From a checkpoint of a small mixture-of-experts model trained on Wikipedia.
Experts: 32 experts in each of 9 layers, 2 picks a token, a sigmoid router.
Training: a variant of Muon for the experts, 807M tokens, 3077 steps.
Below are experts of layer 6 (counted from 0) of a mixture-of-experts language model. Rows are named router (the router's row for the expert), gate (a neuron's input weights, with its number), up (a neuron's input weights, with its number) and show model dimensions 0-127. Each number is 128 + 24 x the weight over its row's rms, rounded and kept within 0 to 255. Numbers have three digits each.
After each expert's rows: "comes after" lists some tokens at least twice as common just before its tokens as in all text. This comes from a sample of Wikipedia text that the model never trained on. Tokens count by the router's weight.

# expert 21
router:142117141163155051096174173151106154135097152146111097120095121166115106186146121116120105145141066116129155149141109107160134125176136135126102133116178124172135105174153097115146103139117102109108124138120122099118141104120128127152154133129170110161149135151111142142111118110091132132141134126121164142141110088105106118135138113110131090111136132149169111182154128137114154116120
gate0:123136109118118112095110176133139102158129104109109113135119142155143137162113117073080151113140119158132178108144165102114169160151159119117154138132173136103143129176122099130109105146147141115090097153151118125084101137091124149096131150116161151146157132138160121112132102129120133163112136140135157160131141100141116060107153110128173065089136125107159145111133115118127158119108
up0:121145095135100114152117133126117090140152121139119139132140135146117099142117069145143092106164127146160121145108160142154098107117101146142132068128133129147135166143139102091110057093132111168136093119133114129110163144121108123171070102122151130091157072091187130135119133148134118116151150143109130123133168140119122143093160132178150120144147140109109096139103104102144131146104
gate1:105149137127123126140155115125126112128110083162159152077157140180103111110130157120098086105120137146122156144108123093143112154149100093136122125113139190125107136124099094067139132101159122140150096117113131131099098146179117131122073103107159100118146103131132122126116115129066122101097118126120139126121120112105092113124084102135107155134141115126150147099156152079131183119113
up1:142133087153155097125141139102145163154137097174119144096128127158141157108132139126148151124138134157175106114089088127114128114069133100180164085099151134139123143095116127142103153121084096093136157136124125095149091084095120160148159119069090143123123136138110110152104127112100137126170111135129117144162122100124165119159133121126105127105129087113111129093113097137161129104130
gate2:114131096081142090147140137088118104111132168141154163140099122153119117081112165088153130113146137101083118135151124128140132208110122129100096110112122117115147134190125131149120102127128157133104106146083095140110145144089089115122129138118114104147114116180091142181140136128147100139117142135144142124151154131104096119138117173120117128119158142166144121145181108097121126136096
up2:114123128118127113100113132113099119122129173137154145122109159126162195100116123104148130161149093147127112172128126088109129167174124113107073144108105104122159146119114133224141146113151144116114147128099175114084150114157131105130085133133129108094105130139110133170117124116146105114114142117171141126116153113105083124137122147080118155123141121114164103137130147096108119101131
gate3:122105129152114122087127162120096100130140139081123127140113125183100149123129129145129126144131105130076149110140133141147148185159128114160146113077155120135096081145159121142135101123139128121149106133123132128128117136147124105150116167095117067148129096178134148129078093166109130147144118132070109133112133106108109103125102085132140133124111152099186117105115162114070150127133
up3:137139099104123149130119172119146134137119137103123123181147120171144135150158132127106153113121135105187131130101124130142127163124109043145096153135096148078112132125136111121093136097129145138126165103148139138193084150108140141137068130117178122134125102127141138139095123131182147121126146095100084130119115082127108119130111128094085127163128146163144122116141116143112134157125
comes after: " ", "–", " (", "1", "9", "|"

# expert 4
router:139130152114091167139076086119134125132159182130137112161138149114101163176116132092117113174086177138123148124136129116121129145139150106106133113087122168110140120135182160108107148102147119153140140137174135151092103155101079114137097108112156178151092133123151096122124145119140147142150118144099119103135141128107091126143170156115123173125150109126090114123083133139134140120115
gate0:138104125113076144137128119137119118138150159125141112149124149193119147115131149087108087109148115140163143065154086106124139157112095109159109161085132159141124140157119154094130139139085134122116123129159130120114120117105124133127104112115144070181171088100127167148097157112144136148147081170132146132126105139139132086090129148140106117103132161143130134123125127147166122142177
up0:138127122124099123115092116143141124150110148127064126137191117093119106137179153114094102132135098162097141088134075096112152109143146096127139198146177118158115146116144147097121168138108175141089121105155124144117145109121163116101140125164135095105120114164140146146085141118166107147135160145126093131145138143102101079150152118151121155133132110111147124122118125120122143120139
gate1:161108165127186101126092121134131076127147142129103126147147170166063170154122167097094147164101157148160097110124155100106161189118144121132123098139109102132122117112133150151109146131124160126201163119093128111097113120142139101115122125131124131131100101132138125128099110129161158118148112156120151125120108139113104130165156135116138119162087156134159107123111134136133125139166
up1:149179103122108082106104128140192130120130134170148158094148108129084135131120119092122106119123166091130143162154129125101124090154061045119137119116114082133106093129150099126157133159107134089100141082116157095124120147138117129137103111131146141127129141117121115113062132120131123143135117121130126128102141147132149146101155100141122120120140155111141156101116128149076114114108
gate2:175130126144117113140097123116148120146142129130143122142144142157126141111121131138138090140116118118107129100135142090088140110082135123157144111135074124134095138202125164157141172150177149087134136128091117095126099146095111085113142123122141128126142128167100105093116135146174142130166112090123121108104215143119078131140115111135137157132138164130122127125124153112168134124171
up2:099167147154123111154170129096171110106094105191095115113117127114113146155149127127157129126113086113146135113110183117140155128117140159122134173150127127105070162115116099114146124116125114145100110104145166127166078075129148118112140139146161088110098102094127135112150127131148121130157133148153096122106096127159125102128120110165133119154111108145143095155136155153131080096104
gate3:104100187141141100129103143119172099148147143156093110173111164168073130145091132086102118109098161128171108098168148087119101111145123115146141108168119132150103154156125145151130152130083103141148148111126151125145164136109117136101126126109159125116107108126114115071097138120132157159114108124168099131110150148111123136130115129097166092151118142142143148099113165142101124152100
up3:060188127127123103105139164160138138115123186111139156123127112106142123077128112174140169101119104132073106146098129146068111138132138144162142130112094124152114152127093152125141112138136144112129114132141098148157098126108133165131141140091128084122134140149150130100116146104120129127103126072141121160130141156174174132162124129156090117108180149133159122108126125110123141112124
comes after: "1", "2", "0", "9", "3", "."

# expert 29
router:161108069151177074108142104168116176164141176095160156100140141102103125162129121131151121154137113096127123166100121118146096122108153133123143138123100145139122104128143099137080130101128186128131122108106131152142112157125126140153151162114090141083111167143106118149133148130092127161100139138118124115099138146115134177092129190122117115084111126136105137113127112154133109143130
gate0:101135143111097060116114109148096155108132155143139111134099140103139125133072152148098122089153135103098152126114138140100101167136113099134134137121129180100132117174117145160089091111101133134105116122118125126107082129091117129149144156109131134086096152133110150141080130155111087178141115130125122117125135145087084102120106163105104094078127128116105123159130140138163142163115
up0:133158128082168143118154175160197146172111118138121102110101124093123139137108119145123142153136138095134135107107132100124131138132120109119159114121113109132106202151108097132099152148136119148116140113115115088157141112132122136153119118162159142109130135135109115081116138118133097174121104127142148204098132141125156133130088117085098144081136124096147080107151121110110151153097
gate1:149125117084172113139116111130128135155122143109140110159114140130105106110133135102099140148131102124113132121109180126106159126116116069167117120125082143146123150161155112131166128127112145138157144156115196175126130128086129131106139093142114088101136145109127120144118167151132187145191081094140141119067106087101105109109152102110155124126121112094138140112127117108115122109111
up1:118142085115123116141110152159135118141068169136143135083141136155184136152126120138099128120120152093172144152152102121122121134139139152131118117119119146106161140154120084102175091140113157095094155090116128095127113156152158122126125155082104171119114121148122100153172114140107113094111122090099134157137096138133144105108173132113139095100128152136163061117104111144110124115136
gate2:097073089144150160083117102149140150142164094135102131113157148118130093158117105085125107167131104072124080143090111113146128145148119114174129140146177101105141140134077145120100118127128145170081107150131142120132153160089168144130156164097100130086138135104128123155091097145131144092130118093094136137132141113092102119113144111144161145142127130131148145123134113105131134136116
up2:087160092124101152133140171156121067120135113138133097159131118147128119133108150133097123101134144153195136157128163147144105160134121115124129086089149157153144151103139116125122131095153174128153137123080132117134132083175113100142067081134176143129174129143099177144115122136114115137112122131163142134123122121133131118167139143081092128138101143175105134124138131124124135106137
gate3:129093109129128106098093086133123161154127125131124137129111093147122117143126143099144085154171149133144126131122122121156132164141127095112159127137102159157123089139137086121130108163170173146133118158162148117106072186129133084151121157150114110098121132157122095110123207112141135143150106115136151124149169132122125142125110149133182120067124114086132163124149117136134137113102
up3:128112178171166058129100129131147132058119157122122137129120119111161120160163156124123130098172131135121110134145120173145117149162085159151116145121099115094121138119132146144141163133148112116136127143173098110138108118159117090144132131160132109139117141134165153116115163119157140162134106143109145117105112134095155157168171102171163134116094126132175130101119179143136126122135
comes after: "1", "0", "9", "2", "8", "7"

# expert 24
router:116148140126153161117159138138117118089086099115120156154139110128082168127123139130146158082169111155156144096100111149097131130127104134109120154094106118114112141159138132145116126143138117165123160122136098184094152095135108136140143117117157140090136069108113108129053152146141166107133145148133106170125140126109132162110110057114177136138133140172127124150110141148112136122134
gate0:132130102119096124130105129110157120079099116138104127181119130156123115086103154113107114055100156157168142119094109171150135128127108163133122153121128131128168128182120099137133131133143133136131133127121124193149151132116160146151133112123119145091139142112081125083090143122129148115099120073137143146101125135089122130104133102111179121136084164109140084166113102148121136143136
up0:113108121154110116107123102178149118082130118125145106148118126119107153154150167148092142147143151147140102094160119112148095120143095120109137107130154166104122147108133129109123140129125089122101098100124165140152128108108188129155174115169112154103103164105125110152146113115131132092129165165139106132119182164129095161139164104072172095171115120152103138152132118138130149151098
gate1:124129163155137138116130151139137121127147107126130127112127110164157111148122155106145122147130116132119148126117097152130114200124147152113172106116142127094140110172137111101120118145128147161166161141109123132087136147071157156139156091087158136063141136154149048151119150171124125143132131103162122098088118134113111129091132130132185158129088159141130108115158152135113109132113
up1:128116109089141114129108118153128124152106140157165142113125153138109112120143127129142097115128082157128109143097147110138092053117099114123101135095139132161140145106152146156187118169106140135088098158156107103123144098127100098109114120133089132174149138136140135134136090120160146127115124117078126116135176119153073143152102154125133165122150102110165125148062095100124133128135
gate2:116127123100156143122117113154161091114139100150121176138133116133095145126108160119130103130138091143151125123084138097076166131132097100167151174126118158106138101153140122187136103094124140153153116117111116143084126089110135140141119125139146109104142094164145106148105160157107128127124102134080145143147121134108098181093087162102159129143097127143167143109114178137115173130136
up2:117139197125145129111116193142168111104115179095082108120105139122091118112148089156110131146122123117131110114142144082154125153098135191093157150120122093121133115141122096188147114123110087115097125126096114175122126185149108125135106130120136114096126125133132156157133145138090149128117146160150108114094138162115147159106112125133134131114123107137125142093117171136136117137163
gate3:150152119136127134115115143108150128113163096193151151150087115135142115092081155133125093132123134143103114138118111117162136141145133136109123153149139115094143109213093122135116111102144119110117145150112142098122104086114151179128147061106084104122093145123119124101082130163108152119135165130131120107124150114126132132145093104100158107134100163087083136133114145111122152135161
up3:151135110098101093109155137120104134154126084104129124103139111133152100134095147107124102144078151138095150150101123083123137120147139164124138121090140100110147132165183140098136138135180109175098115130098146105090115159133165116137098109098095101081146103143140108141121122129086110118127110167153106097118115122102165085088117134146171111142153152153161103137100131137108103133113
comes after: " |", "|", ";", ":", " /", " in"

# expert 5
router:140128121110128117132086153141140118152123079122117107127109144192062113068130139144085117132171131096075143143124122139104130120142120119134112126150129119092166101130111100107135119132076131115117123095121097110097140132113156179119096152147053104132129119182124141139119095098185122129129104123145112100103132156108095149139125126111150105145092130092128149118116118148141131115137
gate0:091118163154129160121091127119146140105107131103122088138099151158124150074125141129118129089133086132107146109134124107113101088133125131134153148146102137152110152154124125105131144145105097129105117135115100107123082149131116146079132162117144115107120133165160077124179118133160113118140110127056167107109106128117114137105136118151176157140104133099144148182126108149090148124067
up0:127150160131107105133122110095135086136122126140117157087119165101147102146118174118094100094079138107128136097167166123108101091107120131127138105115147121107072124108133124178129141103127133112121123185121078121136163119113081158115141101162120172079131116127124137125155129125115117163139135119123099112144131088090111174131089127144140166131090122134149130174140127134079143138122
gate1:143156166144120119132102135156134121145144097154090165137144152130113118136146149108114156164092104144105108122164087111121151096131133142114097064112117121115082114127099127152148128093137112142147124127131154121139140126131115136145076071181140101151169116137167131161073152086140152107111147096123130119136149094155121133118136145151131149116155121125134122125173077154109083087145
up1:138148155130124092156136139136165129117120128117104121134145136128164106126138095143110141131147133121122118086155120107189163118136129108124093154123167199112079120133113111095129079124098103134178136128134142115150155102151121160103101117121153135155116103121179119156105145158139151150150119098182103136110139116095163129101166108183145173134095132100140131082137158125128121118140
gate2:128156139105103063119126130143144117139137099141155118146160109095126089130116127157123110120161124115140208124118117159080168163145121135098124162158086113075112126139127104110150129126105146136168129122155139096108110171093125146142111157140136157127138129141127155126155132133145106119168139131133155135144146135057113162114141108134109111146139051090098113128128134131111151118136
up2:136113142153163110102137178123123088093100100158145120148122111118121139130131107133099136130140178126153108140107211122137151106073080123133133137095122121130089144148147108133141109129153133145125102130157142128114120122096190087167075157081123139139117149122148130098110094119093136145136141100076162119144166149125136127116149136094131132125101121160091127148127145100103124149106
gate3:105121104141138122117106114127098149111144158145117170129141119145072156123116095098159072142143106133107144125111149131133101151154120119130118117099132118092134140113120142138150137130140137099085099154100145132112151096068137082121127119165148158124155131114151084113087096164122123142108116134129144077137145134075109154134146132124204188140114140090173106142129119127127128100103
up3:201155164129099131139128107118166115149139106138141106151146133094120151124078147113115170141116122135151127110114135122103151168153136129169149141109114155127143132099111148124125113133135134131076164081144084113156129083117153157105097129152155126160096156126138131082112137153171140148122140090137110139066124165154165166150146098142129124157119150122122117134101086085135115125140
comes after: " of", " in", " to", ".", " on", " at"

# expert 22
router:145129084165119123136133157122102134127106136123163138114144129093160150120130146130110130149141106124150171134134181139118140158141137136077096103111113089110130122163131107111140135100169140153145139132146159093089138132142085119126113110128070127172112147113107155089151122118121103144155169099117180156145132191101116124095131154119124178113132108105122126148133095166103092167162
gate0:102134091126198082106130131152124115151136080155154132127144089155148166115103117120137135109126115157123120125124097149089159202085146106123151117140127146145125101152107119164113113091127136143144120115152133140115142147144142116090131129153112125115140178132124113151147121103078118107163131095060137131121114144109108121102144146145147133119113146096150081116088087147106140104156
up0:153125148106130074171132101101130150163094133156121125098139094118172166141129098121121129142140111129137181118142110122116130130148113115091166099166106104107150142154108143095128127130159105098145108152106165154120101145099151088114146172126070078123098116157083137143094148097102092150116142179144129095114098096105140138118135117121140139127120152118142093110117143130137121100166
gate1:153136087165131127132111140127098135124126078120167125118084146112096159141092133126099151072156137155113146146127101107095119181137134154168135108118149159090133132147099078127097098175132137130163108126126125103110129141160146177105131117112076129141118107113168103142167109107159134112125129140097125137119117169090119112128138083128145160115089103120163141091110141158118132123154
up1:130139142105151157111121178139110150111137144106140101117112130132110124181145146112118082112073147090121127153162092122097118139146094143104101074111134129131091157115089112145127148158154153116097124134154121129110126099090102115109160156156136165137113152159153116113109154129146136115130174097093142141098108078130156097102121133130100127133156132092144075097117081088138129112112
gate2:128157144111122132095133159132140100124119151110129119124125088139138124128127081147090122116124107151163109120072099149090129166115061115126111078134162134118146099135110115089083092132115130142155103156127118149101112148164142137106140125131106130123124120137122164128116099121098108125121070092140115175130102143057114112120145089119161147125101137137175118127127116187141151139161
up2:127100107121111129112143101131140117157126090115133102089094151122143096134114116095133116094156122118138119126095126135134134184113127108103098115122138174109142159149154146123087125095159125122107048110089104141141145077099131116122088122120126113152137103139147134101117128180088154120130155142130137150097121132143150168153111149104127107113102158130121100160166094181164126176150
gate3:153111132145108087125134166114113143132135099167126134138122129183139177079111152097108145124121130160153177114113128135113124169140102115098161092112150156136143093142127118119100141073116108117130161105109149158077140115104099137095145107134117081118143129149075157100157124115155104151121099105113138134141124154106127108127097129127138090161105120112166137185109099097106103136148
up3:105090129170128132144085090109170120125129139079152089134125117118099116136113131103138133113136116107126132165096135140123151137114121134154129121112138141153123101118129096162104118170137129123138157148148151103097103124172140151177146148130143185081092157124141125167120148110126136140163152119114173146116095116125164120105144091115129142068152129132119096100100062132176096113126
comes after: "\n", " |", ".", ")", "==", " ="

# expert 23
router:126102101129143114109136187139150133116180148147132100113141108151139129153100116104140155150134121161169106107132140115145135095127137138115131144075150075154130166091115114132150104094120136140081122144097146139140131122164116163110138148062160092094177109128137148083167145171121161125148148101120118112132135138100110121152131160116159128133137140112115137138123152086152145069118
gate0:101121145115151103107144114109124131115137107135101134100097144149101153090107166121128170140130105118178104095109154112136128170133109156134139167112193143120124094122108109114144110126099141135103139187093128097116153128121120137114126144111177095098136105132142096113143114144158104124170153151147131095133112162077085149136134093094138158116127078116103154106115117147153171101161
up0:125119099117122150057148147153089105109157136163139149150118107152146133109122102075145109134127141117154113091106113117147135089120101120168148145107116116146144166159120176132170097122153104107125096133115135118108152119107167130144108124116128150114085192118098155120125087167154110114176140104089146110098151154127113096117069125121150109159110131099136126150147115118148117140125
gate1:149149115089170133128106160108100164110162138133152110117139104131120148103071122087118129124147133116150114116113120114141088160131123089096152088143101094105122119146099128109111122077090130118106153191116124116083079098097124100109117130156175080114132115146123143111093126106127113118103076099116148076122138128163104117147143143124127103122102128157132116118115123089115122091112
up1:165088156123149099073111159123083109126133085128163165108096150144144107175152113156111138130134142104122133121069136134121153107161115120107145117116112133063116130122123152161144112119111109144109112190128115062091110154125116114136098127122143104090105135168089140133144097119071112139132166113126109092144127126150129113138123121139122123101143086134125132119136135137168128114091
gate2:140090121082118146107119130125166100130104127153170124139139138171162124154126135096126157201130134127119109143115139131119134133193107158180172128156127118120130142111134163152118110125107116116138127154127129121133105145115170094130121108159099065138164114136118139104107112128179101120131128131132121103114149114136057108169159102132161140137127097096129139098100086115156128110102
up2:098113140129083140087166131121113115122140130152105104157134129099142118156173134139136150145107093111149095152120186137111123164127136143137124133113159121135103155142171157117126169118104102082160112121156105145148134118134151120159090088129123134131115102143147133107131124111136133146166117111173136158081140125068077162145145168170160152193132099134145151149148145123103128139136
gate3:148110097144113130079132158126130133109148170131103141127139160169105128138099140108100132155150140122156131132133164144155111144134084094168141185128110097110171146141091154153105106154100148120077155118081148110104187141118178148105107113119119095089148136142127086114141117087139155094127141112106101127136144135121112092130130120080178145117133126113133110146144123107106153114151
up3:132108117147113141123160117140177125135147174136106184129122133127143127096166123099126129126117152122130111117131159084113107106159136159136165129151158152159085149121127177111178124073094129160147122107119158123106140131159181162128157137149168053138122104140116147092121101128140127093102125142139158137152120139126118118140118115141134104146120155109150103126129061099105159122135
comes after: " the", " a", "'", " of", " in", " with"

# expert 9
router:139131122103109123069149127141118130118113096122131148140162129092159089100125114134173127155083144148101131105128077128135120142097144136121129126177120169194136163052114117143110105153146119084151095059162120107133125150124127149173139103100141103097129108131153143136148130137136126129155152158150144111162152148131127138113138118131123132103120165120122086145122141120084150112112
gate0:153103113123104131117114152121133082115128111148076151129155123127140101093168132111078109113107136132163210076146086117120117135158096115108141093167144164111146116164111141134116087172136102137128140120106117161077169162105154146139111119168115135126105121110143172152136151141152105134100130138138134151141129105124130114128119137135129115102129146068154108108099137132115149121088
up0:150117122150164105144148119114136155106161134114140183120123104156079159121092147094107146114169140080089099131167115135145162103087163147124163150120135113128164108134125119128114135111145114180138137135115073137141154100150098104119159137098106097123140110128159094095117127090129136082146151110148149114124176114133142154074146137109127156137119115117180133133146107100131109161132
gate1:120111146126080143117133116099130104123149098089087121104120119127079147133109146128128098136117132115135126132114088098110099171114133124148100103086144163158142140156102130109082133126137113165145091134114093116093141099161190150115145147179127126121139125148129129099145115100169140075107126150145087100133139145077137113120150109179173141117136175145143147117128087130097130117108
up1:153130101136119118165120111097181144186128131138117109181121106136150150139111172122104140127109133163128127136105115143169139154178149174137074109163133133142132107126139132108118135129140166098081105120121160137123098176145096148138146100142115077170146123094139133079122126098148098099088118135126135144118156093151162160118146118121107125146162138168153129130106108112149112121099
gate2:179152131194111165094119107100123105136158126175107123133117139162116103119129122112116121129124112131099142131104108105098082189125152138121113141151138164142154141122095125157083127138086152149145107111127112158126168151104156130142118117150135113113112132149113111126075083148140134091144152136143138150140143162138103134126095152137130165109156086124125070138091142086159105147159
up2:156133103124124115085136113120173130088074151108112159125138125145047143107147105199130126122129130168144119122125158128130120116122109112132159158095140085145159081135119158119136156137090112153107076095138109134157143156143171145078136137127146126128121066145118109141144147140114155124105158148150140116150111133137133123113133091123143120109115094083134102143130135096144099141110
gate3:127110125093159147102138157120129096147120103164097179096141123159184125097172125136128142137130112134132143110169145148146103208121139108141153121131100172112119123109177144138126176129134126138125082103112176120100130162111170123112125152123115099096123101127085099147140121103117159090137141120122161131143121115138101105126106143131150117107114150113139150139126162145070102102155
up3:131128173096174178143110115104153100060111129154151113113125082164156124127144145155104107130092113093157122160158145139114131124096095099133145163118111112116134183130132120129110096116109157113128127147147138132113118145138165161098133118088109122144069125146086138131182126116123124172171160131116115089133141128107116099128177149085129109110135111125119125112113120093130123128101
comes after: "\n", ")", "0", "3", "4", "5"

# expert 1
router:167175178144133119133139127144085127080125062151143160125130132110122137130137148125142111096126122181130088112135132148135116095099134143126093127133128099118113118147117112074104137134146112075119134117152104097120142136172140138142118133092105140119096128126129129123131125074111126149127157132059104128164071170161126149144148129128123135127102100130084123180103159161123144136135
gate0:163145184142058122102114113132144142141126105154093140165087156153123129135127157126096129097104175133126110086132123145110128122154095107135154121132135111102128120142137122127102138170083181095124123107153120125128149135127113116141125134132121141106128101140117082106125140104127074132109129117045103127130117161144132161136133099153123114123082054142148128113115158161117130101132
up0:132138093108178114097117126127189125152155147154159106131146113131160155110149134125122168118093121153154140132148137165135132192179113139115143149127119160097097129083093151146117140138135146118132100105124159150113161097114144169126152105124069122150142127118145130127094112152158139136132159143119113122116146085131134141087125128109142091162162145153149154164126121162137111132195
gate1:131111116122099143138082091141130098153115145171096155119146156144107130145151165103117109144151196194100126111108074116102128139123130130147186120140108123134125113188138136144135103112128151067138112147162114105121143143136126102120128111130115093190150128153125102127167138105091083144155112095130140133147106144122128129120133134139134099137092144120137118096114147121177150152117
up1:195113106075160122126172131148094144139136155148153114107161163141125128086154129163131123151117145105133098134097146150124147113133116111117140115127125111121103126141094139167153141136087132133116062150161131127128125142124069128075153153099084139175135108139148124117059163123138120125145123106120120119100144090122154156146164133138149141117110104124101099155153131108122108166116
gate2:144107175156121113127127139145109135105124118170086114139119109158102111125152184100144106086110145157095160099130118137146128123132094129154095155078138121097130118151098145090101133111133125118117094126145093104114136160137134115183138140127093105143169099138147103149144125065134076084110141129086110107095120126149111135153121116156131091131116090136096118125080130151122154107152
up2:105121121115139120105134126113151154106132139119121113104096113139091158186121107133117159121168086092140140139108122126163117111153076148120165133166131148176172095136117119123113145123111115099129134103143130132147105152110071142104166112093167141115149122132113147106134113114148132146114092132111123087150133129144148105083173130192132133118133128112128160064128161076160132141158
gate3:117140186081091130106120175094121143126090118136080120141178122139130113124150141112097122138190129135168147124121115139115120134118118128112143099147156131096139086121151112092121080111160108135119163127111099071133144142115147140123133134138105123113150164120079144143124138115150153157096135142076109122120135099130101162106116161091160137127112080113158126174136121145131170103110
up3:143126106095160112101133128178144166128166160138116142158086156097125178129103132112127167151106132139128164141128143132158153153149113129142113114110101131113147145127146131094123139178157105086133150121092085117117143112108130131095144134148142128075125102084107089153123169140073097148160156144107150151156126146129119077139122102159122159118105155111125116127150157163156149145162
comes after: "\n", "-", " (", " \"", "==", ")"

# expert 25
router:060114123127168115099112126070148088140104142121077137127098098100128153115136146095112149138120147145177107117127095099174160161114117093127128125122138143151119152153115129167136109089105147151111138151129138148149152142112096111150139098149158165166116116099130084134139116120144095145146131152087117127128157100097109124124113181105132166087126096166145134120159142136123109137100
gate0:097106134093120093157098106083144076122147151157113158164144126157078175096131135156162117163138142129100106109101132094143165132124095123094130116130132109136145125167089094134134137099095172112136117103134105091107159177121105144103126164147141107101120128161089105138106127125157149153118144129073103116109129140122132139103122122135118111127110085074118107102154155145134143127126
up0:098092080088114136093099147098116063117111109126108159124105140097113129155143128136152140175156119122112131106122135120110136113146126151092137121135101137140153155156102110125149133134169137091177099143168115142115133090166101176091138152111105126079133119129070126095127136125154106129155124107099104165118156099130141124128106150088136124152110095073154139153110114129122155133151
gate1:093125149129161107130113090103142067130112144102118140137142126157183118104091154110148173103122149143126097119151144119133138128109128126146110155117145112183148149161137130128131138099121110092157169115151167114123127122110158117177120158147137129072138102124143116171089119129121131127113081184089112103149095149117129109156122164151131111131108175136150090126132149142111177118147
up1:150116130086108135174089138147135149112147139144068135160102163100112099118130105158099105151120128104142104126153136139156149114157159125151111127159135114184105122101138145123149146123152166086088120079108123158106114163156132109122164079166119146139117107154130123121151138103149168116102132123168154099142168096117164162104145134102134083135126133097120132115160143086128131144146
gate2:097130156136096147144135122118136141105150121117068073091141128111114114087122142144097104135119138120162151106103116122105134179131120142112165108151111118137113095160130115137114124167149155128103149129137097152115149134103168101143184143150110111179165146112091127090140097113129053124146118134068119111115127129099118112144151126133149153086148092094138135109119170136144113132104
up2:078114133125156150120167168120134122124094120162076126095127148128136075095142143118119113165125142098135145138095145158151136082147130110157119138172090188070123104126167146144121148122153127135128140123097144094144121171110135151111132108127141121200135130121107129158111068099146149124160155130154126112124131134109136113129137146126159150130103132151116127125126095110080146107166
gate3:095160188130152113086113167144157139129119144150085109098108128147111139119159152150101105143119078104142102098122160133117177188132108172120125085134125129160118105142137125152136114099149146140134117130133104140130115151125132144109109168121160129125154082141112096160084112106127104127118144109133113121103168095165148135130118101148102133116101103116103177184111139160121161153132
up3:113145158164128120106102118134121104169120130184162107138116106162183137137115125136116110161135116128119117138107161113134115123149116134122135104106133113154127141136111141123159102159090165118162103127138133167169108124110139150176110170112131084082139102153142108128103149162148138132147119085136138105119105086194123100113175117140116158070099086131088131166134118142113126123148
comes after: " |", ".", "2", ":", ";", " by"